From a checkpoint of a small mixture-of-experts model trained on Wikipedia.
Size: 13 layers, width 384, vocabulary 49374, 72.5M parameters.
Experts: 16 experts in each of 13 layers, 128 SwiGLU neurons an expert, 2 picks a token, a softmax router.
Training: a variant of Muon for the experts, 368M tokens.
Below are experts of layer 2 (counted from 0) of a mixture-of-experts language model. Rows are named router (the router's row for the expert), gate (a neuron's input weights, with its number), up (a neuron's input weights, with its number) and show model dimensions 256-319. Each number is 128 + 32 x the weight over its row's rms, rounded and kept within 0 to 255.
After each expert's rows: "mostly gets" lists some tokens that are sent to it at least half of the time; "comes after" lists some tokens at least twice as common just before its tokens as in all text. This comes from a sample of Wikipedia text that the model never trained on. Tokens count by the router's weight.

# expert 2
router [126 115  63 180 109 108 126 123 146 144 106 142  91 167 113  63 136 175  96  80 121 117 125 123 151  98 153 107 128  85 104  87  74 101 141 129 143 138 111 131 138 122 127 135  65  84 147  80 177 112 127 177 140 103 139 146 122  96 109 100 136 138 133 152]
gate0 [133 174  95  85 133 114 119 112  85 169 161 136 159  97 166 129 122 139 140 128 150 157 135 147 114 176 113  86 102  77 164 141 188 148  74 148 124 166 105 171 102 165 160 111  83 154 139 108 118 139 155  73 102 114  61 149 149 160 110 151 134 122 117 134]
up0 [176 130 143 180 105 151 140 146 156 127 164  77 103 147 126  86 118 170 151 140 153 145 129 200 149 168  83 187 102  90 105  52 100 128 120  76 146 145 114  41 123 123  98 151  58  99 129  90 115 149  75 117  99 137 144 156  93 109 111 143 154 135 135 127]
gate1 [126 154  91 101  72  75 152 109 139 150  99 181 130 134 123  72 178 129 120 151 102 116 180 170 167 133 149 139 110 142 169 151 110 151 131  94 199 149  84 123 123 146 136 131 181 124 138 111 126 112 104 109 142 124  62 122 159  99 100 174 137  90 141 141]
up1 [114 149  93  64 109  85  68 120  87 123 129 113 153  74 133 131 115 126 112 133 110 116 170 115 122 131 166 184  64 110 218  96 132 207 134 142 127  84 132 110  71  92 139 147 141 115 121 175  75  81 124 213 108 171 147 101 132 158 120 105 119 146  97 135]
gate2 [108 174 118  76 137 121  82 132 153  85 186 136  52  69 119 120 141 149 161 144 131 170 130  82 124 166 140 111 109 177 106  97 108 116 157  96 141 120 128 168 153 147 125 100 156 110 126 159 161 116 175 131 171 113 133 149 160 164 185 121 134 122 127  82]
up2 [174  98  48 111 149  95 136 141 117 133 121 171 107 121 129  64 155 141 153  92 118 203 114 106 125  93 167 155 103 107  86  82  81  93 101 145 111 123 129  95 157 119 106 116 164 120  83  96 144 102 119 162 111 128 131 150 193 186 150 119 155 113 133 177]
gate3 [ 99  76 128 100 106 164 114  95 111 110 112 113 165 131 110 137 120 143 148 121 154  62 117 135 121 130 193 176 124 130 183 159  64 155  64  78 106 147 139  89 133  55  79 141 127 114  76 150 130 131 123 120 165 108 137 144 151 142  81  73 160 123 200 160]
up3 [149 103 157 116 151  61  95 115 147 111 151 146 129 169  64  99 116 132  99 171 114 144 101 162 106 149 156  88 126 161 176 136 138 188  86  82 145 125 160  63 161  63 156 172 121 148 187 148 203 153 157 114 139 151 144 188 141 122 100 123 142 128 111 108]
gate4 [174 148  92 160 166  60 117 113  64 125 161  68  96 103 148  32 121 131  95  89 140 110  89 124 118  75 172 158 147  66 120 137 150 128  92 129  68 112 124 120  91 181 141 152 143 126  99 124 171  89 155 145 114 115 133 165 136 164 116  94  71 100 197  95]
up4 [118 209 168  90 132 158 192 186 120 139  72 108 182 100 175 193 181 119 120 192  97 108 153 142 155 116  76 139 102 160 127 196 149 163 190 216 156 112 140 138 130 150 128 130 135 220 106 117 107 144 145 170  91  44 178 123 131 167 117 163  51 149  91 135]
gate5 [166 180 160 162  87 146  77 137 140 123 136 124 135 127  70 131 131 112 166 152  49 152 111 159  83 147 156 131 148 135 200 119 156 149 134 107 183 154  80 134 168 156  83 133 125  95 159 124 119  60 161 101 127 147 139 208 122 165 112  73 167  89  74  67]
up5 [140 152 151 139 154 133 160 128  96 144 159 141  76 186 128 170  96 121 118  78 125 184 101 161 159 202 133  79 137 153 152 103 143 112  85 100 115 130 122 157  90 128 142 150 137 110 169  71 103 129  91 165 113 137  84  58 159 129 134 147 170 161 164 127]
gate6 [150 147  94 143 148 105  96 125  83  67  96 159 124 139 145 178 122 150 144 153 135 128 103 113 118  75 145 142 104  94 110 106  89 126 130 143 126 143 193 153  77 120 110 135 111 215 145 110 114 116  90  90 137 146 108 164 126 175 120 121 110 108  54 130]
up6 [ 58 142  97 177 146 104 155  96  64 125 132 192 153  95 123 179  94 159 112 186 144  60  98 115 135 116 101 144 106 166 142  95 116 142 163 150 176 132 156 108 164 140 153 130 130 122  93 127 109 121 190  83 111 103 121  61 153 127 126 192 135 110 123 114]
gate7 [162  75 121 123 147 106 144 105 109  67  34 143 109 149 112 105 101 120 169 169 152 167 143 160 114 133  72 120 133 134  71 155 114 146 100 101 192 118 113 102 100 151 117 202 113 121 100  62 163 127 127 106 142 159 144 155 141 137  54 116  88 144 111 119]
up7 [159  89 137 121  85 170 143  30 138 139 145 139 130 107 111 105 104 143 162 149 149  73 147 103 146 128  81 115 133 205 135 144 110 136 145 140 156 118  78 139 149 128 175 171 153 135 104 161 118 110 127 153 168 154 159 101 145 130 184 114 146 100 103 160]
gate8 [113  97 140 136 190 134  78 145 116 121 176 147 160 177 146 106  56 130  90 136 118  85  78 166 137 110 152 114  93 125 167 118  88 171 115 160 130  97 107 138 176  96 104 139 135 132 113 126  80  78 125 127 126  93 180 129 125 222 136  99  71 173 138 165]
up8 [138 131 140  76  82 227 118 171 141  69 147  49 141  23 199 148 115 184 132  86  91 110 113 199 109 134  64  70 153 136 149 173 172 136 139 203 140 195 120 156 159 165 101 199 147 136 100 126 117 130 159 138 134 168  55 161  84 126 141 164  99  93 103 186]
gate9 [140 134 156 109 142 118 154 125 124 101 141 104 169 108 107 146 146 144  96  89 119 186 108 149 165 179 183 127  90 150 149 136 144 131  61 145 186 202 111 153 178 124  85 176 154 154  56 147 129 156 238 145 195 108  76 136 128 157 158 136 172 132 183 133]
up9 [159 134 105 143 176 136  89 178  94 127 139 119 148  84 155 110 176 128 174 115  96 163 177 126  80 142 167  88  97  73 182 126  88 135 138 150  69  90 118 112 141 110 169 171 133 127 163  64 126 104 169 132 123 122  94 146  66 141 116 155  92 112 119 159]
mostly gets: " | ", ", ", "–", " (", "-", " "
comes after: "0", "\n", "3", "4", "6", "5"

# expert 7
router [117  86 109 127 122 108 162 136  93 104 144 105 143 128 119 138 126 162 100  97 173 168 116 130 105  92  73 180 113 215 111 141 173 104 108 170 128 144 106 131 130 111 150 107 170 166 100  84 165  47 136 165 142 156  62 115  75  84 153 124 118 133 159 109]
gate0 [153  84 119 141 113 151 104  68 115 157  74 143 127  51 105  63 165 113 152  81  80  97 142 102 119 149 114 163  90 174 145 204  88  84 115 142 129 207 125 136 157 111 159 134 125 108 108  72  95 144 155 171  75 128 174 114 135  85 114 117 120 159 113 128]
up0 [110  96 118 154 119  47 120 131 152  90 180 129 191 159 123 158 116 182  77 174 168 130 121 107 174 119 158  90 132 148 146 138 128 132 144 167 109 106 135 204 102 125 102 133  91 152 159 162 139 127 108  87 177 136 149 121 173 123 166 107 105  91 135 163]
gate1 [157 112 115 149 104 127 169 184  48 130 149 122 159 108 115 118  85 107 151  86  97 136 171 140 138 142 137 102 141 131  97 128 169 147 189 148  77 102 140 131 130 107 136 159 137 160  68 117 163 112 111 140 116 173  97 113 112 115 131 126  67 144  54 100]
up1 [155 120  91 122 124  78 167 175 135 120 123 127 141 124  67 110 109 112 159 118 118 134 182 139 121 193  72 131 158 134 172 153 161 164 194 173 131 192 124 149 104 179 144 146 157 153 160 101 141  92 123 154  42  75 123 153 136 125 130  87 138 114 127 133]
gate2 [109 180 135 144 132 130 113 143 158 190  95 126 142  87 122  90  87 135  99  70 138 129 112 158 200 141 167  90 119 185 130 150 115 128 102 151 116 125 101  92  84  31  99  78 151 135 202 146 163  77 109 121 113 159 112  95 163 125 116 198  92 190 101 166]
up2 [157  85 128 141 125 151 122 152 102 108 107 100  73 121 145  76 132  80 152 153 174 103 127 186  58 159 108 123 186 159 121  53 131 122 152 104 113 132 150 136  88  81  32 132  69  93 127  36 178 127  76 126 130 170  74 194 108 123 131 119  88 105 144 116]
gate3 [143 114 183 119 131 116 166 135  89 155 137 134 153 153 151 179 107 131 103 159 138 162 165 122 141 156  89  98 133 122  80 134 114 126 181 124 147 163  93 213 145  66 133 121 146 136 114 158 125 151 166 112 143 115 146  76 158 178 164 135 141 157 156 114]
up3 [119 127 142 138 134 152 123 172 123 126 130 136 170 141  91 112 129  87 124 144 101 124  80 109 161 132 107 193 142 129 146 127 123  98 160 118 171 148 116  90 197 200 167 106 133 155 129 141  42  85 180 199 178 171 156 100 131 101 117  98 135 142  87 176]
gate4 [133 151 110 135 132 129  91 142 157 143  99 149 131  85  61 140 130 169 108 135 133 103 151 174 114 117 208 136 181 148 134 136  93  91 126  96 153 160 145 168 207 110 203 144 119 136 173 159  42 150 123 130  44 115  75  81 174 154  75 126 190 141 171 187]
up4 [148 185 112  72 139 159 195 149 152 126 142  91  67 101  92 131 117 106 158 169 117 135 132 115 137 128 124 136 109 191 126 150  75  98  89 107 122 109  73 156 179 136 111 120 117 190 193 103  33 152  55  99 153  94 126  93 124 153 139 173 130 156  88 159]
gate5 [ 26  96 142  45 156 120  79  90  86 105  68  99 108 120 134 175 128  80 123 148 130  73 144 158  92 154 114  95 135 120 161 177  93 144 136 195 118 150 103 173 144 133 147 148 162 148 138 106 174 118 166 170 159  76 121 107 109  82 104 148 129 127 119 186]
up5 [128 146  67 162 131 171 157 117  61 141 141 118 137 194 133 102 113 160 139 121  87 173 176 135 136 187 183 138 119  96  91  89 114 138 111 157 130 109 138 136 127 109 110 160 149 115 110 106 106  83 120 112 101 122  98 134  88 155 148 133  86 141 124 133]
gate6 [ 93  73 229  90 128  90  98  89 158 182 131 134 140  99 156 169 111 124 167  87  58  84 125 135 130 105 127 121 157  94 161 123  87  57 105 119 167 136  76 103  94 141 145 124 124 131  83 141 109 106 117  87 196 112 137 131  95 165 142 188 191 118 162 105]
up6 [147  95 155 132 158 112 104 113 136 150  94 155 120 110 121 135 121 118 112 184 182 123 136 156  80 137  80 122 185 210 115 157  98 156 161  72 147 158 121 153  73 142 147 112 155  45 175 104 153 165 105  79  57 136 123  97 174 148 111 100 159 117 140  60]
gate7 [150 132 114 103 113 132 119 111 120 149 124 146 105 117 112 118 170 170 113 106 154 147 167 148 121 136 204 137  45  58 156 130 131 181 129 172 108 160 129  88 128 166 153 126 181  77 121 127 158 128  82 143  81  52 186  84 137 122 102 181 147  90 102 112]
up7 [115 173  99  91 198 160 184 123 128 111 111  88 172 115  92 100  93 155 140 180 115 154 144 178  50 123 107 152 167 114 104 174 115 134 159 166 166 160  78 140 157  64 173 136  68 112 190  68 109 136 171 142 129 164 158 117  91  60 156 138 110 147  91 141]
gate8 [ 83 146 108 157 117 130 130 128  99 112 122 150 133 153 122 137 154 112  85 105 158  65  94 119 150 119 137 118 118  93 181 132 112 168 165 140 143  75 160 130 131 103 158  80  86 151 115 127 118 153 176 125 100 129 113 128 134 138 111 142 121 140  88 145]
up8 [160 127 127 108 155  93 172 128 116  94 124  76 105 140 154 137 145 165  85 219 125 132 120 119 153 121 128 101 167 108 132  74 151 131 117  92  97 115 132 110 193 143 111 120 127 135 149 119 162  92 135 143 133 162 147 133  99 148 148  98 143 122  79  93]
gate9 [178 168 160 115 177 139  76 112 117 129 104 113 133  67 191 144 131 109 141 111 134  74 188 136 103 100 115 133  54 135  81 160  87 110 123 113 129 191 144 153 117 120 152  82 133 193 147 147 174 106 119  88 167 176 143 163 127 117 110 144  84 110 123 148]
up9 [106 147 130 108  81  87 175 151 127 117 139 160 128 142 146 128  95 158 156 141 144 141 138 166 155 142  52 166 150 130 100  77 133 124 104  83  38 143 144 194 123  96  70 158 141 108 138 122 158 166  76 124 118 118 106 134 213 103 133 106 131 160 113 160]
mostly gets: "1", "4", "2", "6", "0", "5"
comes after: "1", "2", " | ", ", ", "–", "| "

# expert 6
router [ 76 115 189 118  92 118  82 145 119 139 115 123 137 109  78 167 152 110  99 101 139 125 127  84  83 168 133 123 109 144  50 144  68 124 129  82 164 159 112 126 156 100 112 145 121 103 109 118 185 137 110 121  85 177  95 126 110 137 139 110 107 132 150 124]
gate0 [122 216 134 133 135 154 142 140 170 171  94 183  96 122 138 182  74 137 141  90 148 144 122 141 117 133 113 167  85 129 140 157 116 163 112 166 150 137 144 159  79 136 108 119 138 148 145 130 124 128 119  50 137 145 108  95 112 134 121 123  75 135 152 168]
up0 [111 184 172 165  93 177 133 167 117 139 149 143 125 104  89 129 117  73 116 135 117 133 182 177 141 116 220 113 105 127 130 146 126 133  70 123  89 170  40 164 127 170 126 181 112 158 213 137 162  70 140  97  83 178  74  91 158 107 117 184 169 114 169  86]
gate1 [185 145 143 134 148 141  87 100 114 138 102 183 139 134 113  88 128 139 149  91 143 117 104 111 101 108 170 125 131 144  95  85  95 100 140  96 149  66 128  99 119 106  73  95  84 172 128  71 129  82 137 104  82 136 153 126 137 120 100  97 136 125 132  94]
up1 [ 98 124 105 141 112  77 123 141  57 176 122 113 190 117 151 190 129 142  95 121 141 163  95 110 145 121 106 139 133  77 128 117 137 189 124 141 166 127 188 133  90 137  60 153 135 112  77 128 170  77 174 121 174 125 147 120 114  90 144 105 143 174 101 136]
gate2 [101 116 106 132  72  57 162  61  46 180 124 126 191  89 134 146 124  88 183  68 137 148 138 168  55 152  88 151 184 126 162 125 177 155 128 144 142 123 135 126 120 158  90 147 127 172 139 224 139  74 133 109 185 137 136 116 127 155 205 161  84 166 101 148]
up2 [157 147 113  61 112 100  79 122 109  99 116 138 142 126 169 108 156 118  92 125 118 203 100 150 140 136 142 155 115 131 148  91 150  78  76 116 126  99 103 128 117  92 108 120 162 168 153 120 148  66 153 151 150 133  89 135 137 110 127 162 161 134  94 110]
gate3 [ 89 161 137  23 155 144 100 107  93 168 158  99 140 105 157 186 108 164 164 139 100 164  68 161 149 101 102  76 169 133 123 112 100 182 102  82 107 117 118 109 117 178 159 120  90 123 113 114 132  85 145  68 136 105 141 149 161 111 125 106 155  79 139 161]
up3 [146 177 162 128 121 144 154 149 187  95 130 129  79 117 110 140 112 147 118  88  78  94 125 137 111 131 195  81 124 110 105 137 105 139 144 208 128 145 147  98 155 137 116 150 143  87 129 115 145 123 149 168 102 149 182 119 156  79  91 133 129  71 150  88]
gate4 [155 129 155 150 125  95  92  77 140 152 168 120 120 115 158 156 153 103 147 128  56 128 103 125 133 186 122 105 115  77 155 116 109 121 121 130 140 116 169 131 172 171 127  99 116 119 149  79 144  95 177 135 135 138 118 150 154 113 105 130  85 148 117 154]
up4 [ 89  89 147 124 135 154 108  93 159 198 180 109  37  91 127  50 154 119 125 152  53 137 104 103  73 102 145 155 160 152  95 114 123 102 156 119  61 139 127  54 246 148 108 128 151 155  80 122  89  83 166 109 179  94  98 174 123 114  97 120 130 113 178 101]
gate5 [ 79 130 161 120 124  91  93 156 134  99 124 119 154 119 113  84 100 149 151 181 107 116  93 154  73 142 131 144 101 130 132 105 100 135 156 145 113 117 111 141 112 159 122 130 121 203 162  95  90  46 106 130 130 133 102  92 165 155  80 148 134 103 115 111]
up5 [ 68 104 139  66 177 116  98 149  69 151 177 105  87 139 131 104 141 144  88 135 121 137  91 163 132 139 148 157  74 201 100 133  83  30 112 206 132  95 127 125 129 153 105 144 146 112 139 181  81 130 178 220 158  96  90 105 167 151 152 109 114 144 106  72]
gate6 [122 168  84 151 179 123 137 202 189 100 161 148 126  57 153 125 161 143 145 117 101 102 148 142 150 153  95 219 126 155  88 126 129  70 190 137 125 126 147  84 122 112  92 183 174 163 132 135  93 116 121 162 199  51 153 168  91 117 166 142 123 121 141 123]
up6 [131 109 129 132 178 102 164 105 130 126 111 102 101 110 160 120 143 132 153 164  75  89  83 136  79 143 151 115 102 163  93 152 111 100  76 101 116 107 130 121 109 129 150 117 109 107 135 137 157 167 151 125  90 105 181 163 128 171 135 200 120 101 145 104]
gate7 [121  75 128 142  77 106  82  81 152 136 161 137  82 118 196 121 153 133 187 168 123 114 178 119 187 128 117 150 120 108 154 182 125 141 117 182 121 130 115 146 133 142 134 125 165 126 160 149 125 203 176 164 118 142 106 166 158  34 180 111 103 123 141  88]
up7 [148  94 130  86 104 160 126 111 104 140 131 170 172 133 169  97 155  93 216 158 128  80  72 180 139 174 114 153  54 147 122 128 145  76 203 106 110 109 100 124 143 109 101 130 169 132 132 106 139 103 106 131  99 123 174 100  77 175  98 169 129 124 134 112]
gate8 [160 135 112 124 118 144  68 157  82  97 188  86 175 166 123 120 109 115 116 129 189  56  73 124  73 163 114 157 182 156 137  95 162  99 135 197  92 131  91 101  73 138 196 142 142 108 193  76 163 175  72  93  69 113 156  89  94 111 127  69 125 145  79 191]
up8 [145 125 158 179  94  94 108 123 117 149  99  95 132 148  99 123  77 122 104 172 102 106 107 127 136 114 237 162 115 134 105  80 141 187 130 154 119 121 132 110  85  87  82 113 143  98 185 145 132 115  88 146 161 112 211 124  62  78 154  54 151 154 197  85]
gate9 [143  82 114 169 106  81 145 169 114 116 135 132 101 144 126 145 125 130 117 122 138 146 148  77  91 128 160 130  96 102 158 139 121 163 121  91 155 115 122 175 116  85 113 139 171  96 157  78 141  78 161 131 159 175 149 129 169 158 117 118 113 130  95 132]
up9 [124 135 104 140 215 107 118 182 162 156 149 110  57 105  91 134  75 140 160  69 160 139 128 135 124 116 117 113  70 170 114 172 203  86  87  76 158 156 192 175 118 114 167  51 167 117 119 136 103 160 168 161 119 147  98 168 105 170 130 132 173 106 141 151]
mostly gets: "\n", "\n\n", "| ", "|", "- ", ")."
comes after: " |", "\n", ")", " |  |", ".", " ="

# expert 8
router [143 125 213  82 121 111 149 131 131  99 167  95 129 170  98 106  99  99 140 125 106 113 161 118 102 122  95  75 119 121 127  90 126 153 106  95  95 102 121 112 151  88 139  93 136 134  95 156 143 170 129 107  78 126 211 172 130 115 119  88  56  83  88  98]
gate0 [121 173 135  43 147 117 129 134 115 155 145  94 156 193 118 115 168  91 179  95 131 171 135  97 132 128 101 160 129 152 118  85 100 147  76 134 165 141 124 155 104 166 129 120 120  96 126 128 151  89 158 155 148 100  59 129 150 123 120 132 117 116  87 146]
up0 [115 160 114  84  96  84 102 137 158 148 104 110 203 142 101 123  90 187 111  87 107 127 109 128 114 109 122 150 127 130  73 127 123 165 134 146 153  87  74  85 112 137 122 118  63 126 118 108 123 124 124 100 163  88 139  66 152  93 120 139 161 131 152 194]
gate1 [158 200 143 128 105  99  75 179 136 154  76 149 102 128 100  98 144 140 135 160 168 112 101 181 169 167  95 185 199 151  99 141 168 145 174 101 154 103  92 114 100  68 118 150 196  97 163 123 118 126 159 128 132  93 133 185 138 110 226 138 123 153 160 164]
up1 [124  61 129 129 106 155 128 186  98 135  77 106  74 125 114 161 110  78 158 184 161 139 144 115 202 110  93 142 214 138 182 101 151 122 132 168 135 115 113 123 117 158 182  72 117  96 129 149 183 174  88 155  92  67  74  71 106  89 190  99 150  91 135 148]
gate2 [115 193 133 113 104 118 150  84 143  88 160 146 104  74  81  94 136 138 109 154 147 185 145 168 122 135 131 147 104 157 135 147 136  81 153 174 151 159  85 176 105 103 170 129 142 106 145 107 102 125 147 148  84 179 106 102 121 212 127 135 159  57  62 104]
up2 [101 110 163  92 129 158  66 165 187 127  97  97  98 148 154 158  84 145 107 183  86 163 128 138  92 145 159 135  98 158 190 165 168 121  83  88 103 141 143 161 144 145  76 127 169 146  69 110  98 131  76 107 135 144 157  98 154 100 136 102  85  92 136 168]
gate3 [138 166 125  84 212  78  78 124 147 138 170 118  76  83 173 172 102 126 127 172 138 128 162 135  83 135 128 133 116  97 157 198 152 139 133  73 142 113 127 140 130 147 155 106 115 135 118 176 137 170 142 150 100 127  93 106 116  77 145 159 122 146 159 102]
up3 [124 128  82 131  90 131 126  86 126 135 118 192 104 118 136 116 135 107 155 121 118  83  62 133 139  94 136  60 154 109 130 156  76 144 209  51 125  84 119 114 113 119 165  97 112  60 108  99 129 133  89 128  87 114 139 134 144 117 126  40 116 124 110 105]
gate4 [127 147 165 125 103 133 178 118 141  78  56 115 190 135 126 110 137 149 139  88  63 148  93 112 172 129 106 139 125  99 142 133  25  72 118 151 114  91 139 121  82 110 121 148 178  65 184 126 119 149  94  85  84 135 165 135 126 159 116 152  45 144 131 145]
up4 [133 139 157  98 134 106 107 146 155 109 172 132 178 112 112  97 114 119 120 116 128 148 188 151 159 121 163 139 122 104 129 167  95 149 116 185 126 125 169 154 140 134  92 199 127 109 175 136 131 219 132 103 148 225 129 160 136 120 132 131 144 166 157  85]
gate5 [186 140 144  91 137 115 132 119 160 164  32 147 101 121 118 132  81 163 165 193  96 180 102 103 113 191 101 102 115  90 172  98 124 108  32 129 151 152 163 124  97  95 172 129 145 112  98  96 109 146 135 165 178 121 121 107 179 145 114 187 155  71 120 148]
up5 [134 173 139 159 146  89  80 106 137 131 107 154  80 126 160 185 127 139 151 121  75 150  65 121  89 129 166  93 127 144 158  94 193 157 115 112 105  84 171 120 127 199 149 132 115 140 123 211 114 116 168 171 113  58  76 155 101  86 107 145  92  95 100  62]
gate6 [144 141  91  79  93 167 124 147 110 140  86 119 211 107 173 109 142 146 160  83 190 156 138 109 117 103 111 166 170  49 137 175 179 125 181 134 137 156 128  86  82 128 147 118 145  94 123 104  80 147 100 142  93  81 141 136 108 116 131  88 103 136 151  85]
up6 [154 126 112 133 161 117 175 142 137 123 151  74 124 112 154 178 140  63 126 112 118  93 145 124 172 107 145 126 111 133 104 133 140 186 140 132 109  51 145 134 148 134  98 124 153 108 146 191 153 126 112  72 145  97 206  96 124 118 145 115 132 169 130  94]
gate7 [168 170 127 112 141 158 150 114  68 133 110 111 171 147  97 128 145 158 124 134 101  80 138 148  86 150 119 159  97 115  88 131 137 138 107  93 151 140 157 127  98  81 117 137 159 158 186 205 138 170  88 144 108  62 127 132 160 166 160 125 207 116 171 120]
up7 [166 120  75  76  97 134 205 126 112 140 147  70 104 145 119 122 164 104 139  97  97  94 117 137 100 201  60 145 139 128  87 188 178 153 172  50 161 100 141  92 165 173 108  86 122 143 150 188 177 104 113 162 110 129 111 108  77 133 145 129 231 129 138 124]
gate8 [110 149 161 190 127 137 114 103 172 167  88 144 135 127 146 178 136 168  79 129 112  91  54 129 138 163 141  95 160 171 122 132 134 107  56 124 126 104 160 176  58 156 159  20  86 121 143 140 162  95  87  80  78 132 128 146 180 127 105 120 138  97 157  85]
up8 [127 123 155 176 147 143 100 133 186 144 112 154  83 158 141 153 199 100 115 130 186 100 127 136 151 202 138 155 162 168 123 212 203 100 174 149 114 137 189 132 132 141 151  92 162 139 116 136 131 113  89 137 117 166  94 125  99 141 152 179 105 100 133 147]
gate9 [202 115 146 158 161 114 135  87 151 141 150 164 141 145 124 125 164  81 153 119  98  85  98 143 193 102 163 155  83 129 134 165 150 107 127 125 124 162 142  99  89  98 144 168 160 140 111 185 109  85  98 224 123 133 115  71 104 155 194 146 119 107 179 128]
up9 [ 79 122 121 140 184 115 162 119 170 145  90  16 164 161  77 183  81 139 137  98 115 106 114 135 180  75 146 115 112 125 145  99 128 118 139 152 124 138 122  96  96 115 157 151 129 137  91 165 154 196 122 154 162 133 100 103 124 143 181 104 146  86 221  72]
mostly gets: "4", "6", "5", "7", "3", "10"
comes after: " | ", ".", "| ", "–", " ", ", "

# expert 9
router [ 83 119 137 136  89 115 171 125 149  55 105 141 145  99 117 102 103 108  91  77 157 144 163 140 177 125 139 142 130 110 152 114 136 141 144 107 109 111 158 178 157 165  88 143 169 103 152  64 137 190  99 116  93  64 176 141 125  88  84 124 153 139 147  64]
gate0 [126 165 136 156 155 163 170  88 207 197 122 135 137  89  93 141  75 153 113 130  93 118 106 184 136 160 124 114 165 121 209 138 144  95 122  92 140  73 160 177 102 100 156 131 157 168 117 120 136 112 145 105 150 117 131 127 105 130 170 145 155  73 162 154]
up0 [ 94 108 139 191 189  56 188 129  91 144 124  77 181  87 133  89 101  99 121 141 119 164 138 122 186 101 124 149 108 108 149 108 126 105 160 171 162  59 159 124 117 111 112 145  97 138  94 128 150 118 148 139 159 166 132 178 120  88 114  99 177 117  94 108]
gate1 [172 137 147 137 123 187 118 147 160 144 112 122  94 148 136 101  81 192 140 141 147  59 135 125 153  75 117 127 157 101 110  90 130 126 150 161  91 103 131 147 110 134 195  88 104 114 181 124 159 135 119 106 126 120 128 164  71 134 115 139 176 116  98 172]
up1 [121 125 150 113 108 136 133 151 151  96 139 188 161  83 134  93 110 174  94  77 103 154 187 155 136 167 101 117  66  72 114 102 170 110 169 157 180  99 120 124 144 138 137 142 142 116 148 153 164 113 187 138 154 160 161 137 111  75 124 212 117  97 122  88]
gate2 [114 161 187 167 143 113  93 104 174 100  95 119 179  63 133 154 177 146  95  89 108  98 188 208 199  92 173  83  52 135  91 150 126 161  66  78 142 136 136 123  88 191  97 173 133 112 163 122 138 138  88  68 103 132 163 161 115  80 110 151 103 158 133 165]
up2 [116 119 156 140 152 133  84  84  70 122 164  87 145 213 129 163 188 168 131 183 136 118  98 114 110 199 144 146 133 128 190 147 114 121 154 115 120  78  94 133  79  97 163 172  68 159 110 122 111 176 132 121 107  44  94 147 148  74 109 129 129 139 127 117]
gate3 [ 56 148 146 154 186 119 112 140  57 110 120 159 195 109 153  98 161 126 136  82 189 126 118 163 126 148 187 150 129 156 100 117 107 151 114 125 118  99  71 134 153  76 102  98 118 123 135 151 154 143 101  75 114 137 139 151  84 145  97 149 136  86 123 158]
up3 [113 125  61  87 151 123 174  92 135 125 107 173 166 128 129 110 141  84 144 119 132 168 108 108 105 145 141 131 152 146 158 167 155 133 115  75 158 111 106 104 138 143 168 157 127 151 138 121 109  82 153 143 134 179 133 201  43 151 144 160 104 168 148 108]
gate4 [ 84 138 109  87 128 113 158 135 160 151 102 114 107 121 199  97 147 146 162 115 129 116 102 169 158 166 113 135 149 103 122  80 120 137 148 160  85 129 104  78  87 146  77 134  98 158 120 147  60 116 104 107 184 152 164 181 124  87  73 163 140 186 130 179]
up4 [161 138 201 145 193 187 105 116 111 157 123 113  76 120 118 151 190 113 135  83 150 184 128 104 134 100 106  77 111 151 137 126 160  90 127 155 175  85 107 146 124 120 115 145 121 102 146 150 131 136 151 105 162 139  97  75 120 116 131 155 195 142 133 141]
gate5 [113  82 108 152 108  95 160 135  80 126 112  83 119 152 133 104 159 101 140 202 113 170 171 104 184 103 122 152 161 138 158 120 102 134 140 130 141  85  98 134 140 116  91 153 161 109 137 178 142  85 114 116 114 145 168 131 155  94 142 176  65  90 127 138]
up5 [ 75 118 143  77 144 136 134 147 162 170  52  82 109  76 149 124  97 126 129 107 136 117 135 122 150 176 144 220 152 156 166 139 207 106  62 107 113  62 173 110  85  91 139 128 153 106  48 121 100 163  87 175 104  88 188 141 145 160 121 106 129 103 115 146]
gate6 [155 158 133 113 117  96 185 131 105 130 150 123 169 147 153  92 169 158 132  78 139 166 175 168 157 108 110 140 137 129 134 151 164 129  90  88  94  71 139 114  89 153 165 167 139 129  97 107 183 125  71 152 145 167 135 100 129  72 164 144 149 127 105 116]
up6 [185 124 155 112 133  91 139 136 123  64 138 134 119 168  95  99 137 180 146 128 113 146 118 180 165 216 110 131 105  88 116  84 135 137 151 103 107 124 114 142 129  93 118  55  57 156 119 108 133  82  45 101  89  51 126 129 152 117 123 111  95  78 107 163]
gate7 [127 145 136 128 130 101  82 130 150 160 129 116 179 141  94  91 156 112  83 110 169 143 149 120 187 116 117 151 166 123 124 117 104 160 108 157 136 115 142 157 172 145 139 168  98 111 150  84 125 107 120 142 110 175 137 142 143 177 186 118 137 109 146 162]
up7 [167 103  93 147 119 130 135  85  91 105  59 106 101 145 174 134  76 150 143 114  87 115 137 125  44 157 145 142  52  75  68 152 113  96 135  87 144 141 101 159 105  91 127 150  87 137 137 126 111 142  89 142 142  83 105 169 159  79 105 120 100  98 142  85]
gate8 [105 159 161  80  88  85 131 160 121 131 122 159 109 102 100  71 103 132  29  95 127 145 165 198 170 149 117 148 139 147 106 123 106 118 104 161 122 121 143  93  81 193 142 161 131  64 109  79 133 166  81  72  59 119 116 108 200 109 137  76  97  93 227 144]
up8 [142 152 133 161  74  90 121 166 114 123  91 204 114 143 130  94 224 173  97 115 145 111 117 133 125  89  98 188 173 169 123 101 152 183 130 133 144  92 178  55 111 101 160  91 134 145 113 131 128 129 154  95 124 159 179 206  61 159 123  99 107  63 101  89]
gate9 [156 127 114  98 126 137  88 134 117 155  65 152 171 144  14 129  96 159 116 110 100 118 133 137 127 126 155 196 129 150 148 191 146 129  97 108 124 125 140 145 100 135  67 127 181 162 159 126 130 108  98 179 180 121 159 143 154 193  66 132 130 103 182 112]
up9 [133 211 161 121 150 201 151  95 131 136 154 100 142 132 161 148 170  93 124 111 134 102  79 125 103 127 141 103 148 114 108  89 159 147  79 150 142 115 122 112 143 113 150 108 145 166 135 114  76 126 110 136  85 159 128 124 182  94 123 107  94 146 129 155]
mostly gets: " ", " of ", " October ", " and ", " ==", " ==="
comes after: "\n", "\n\n", "0", " | — |", "10", "6"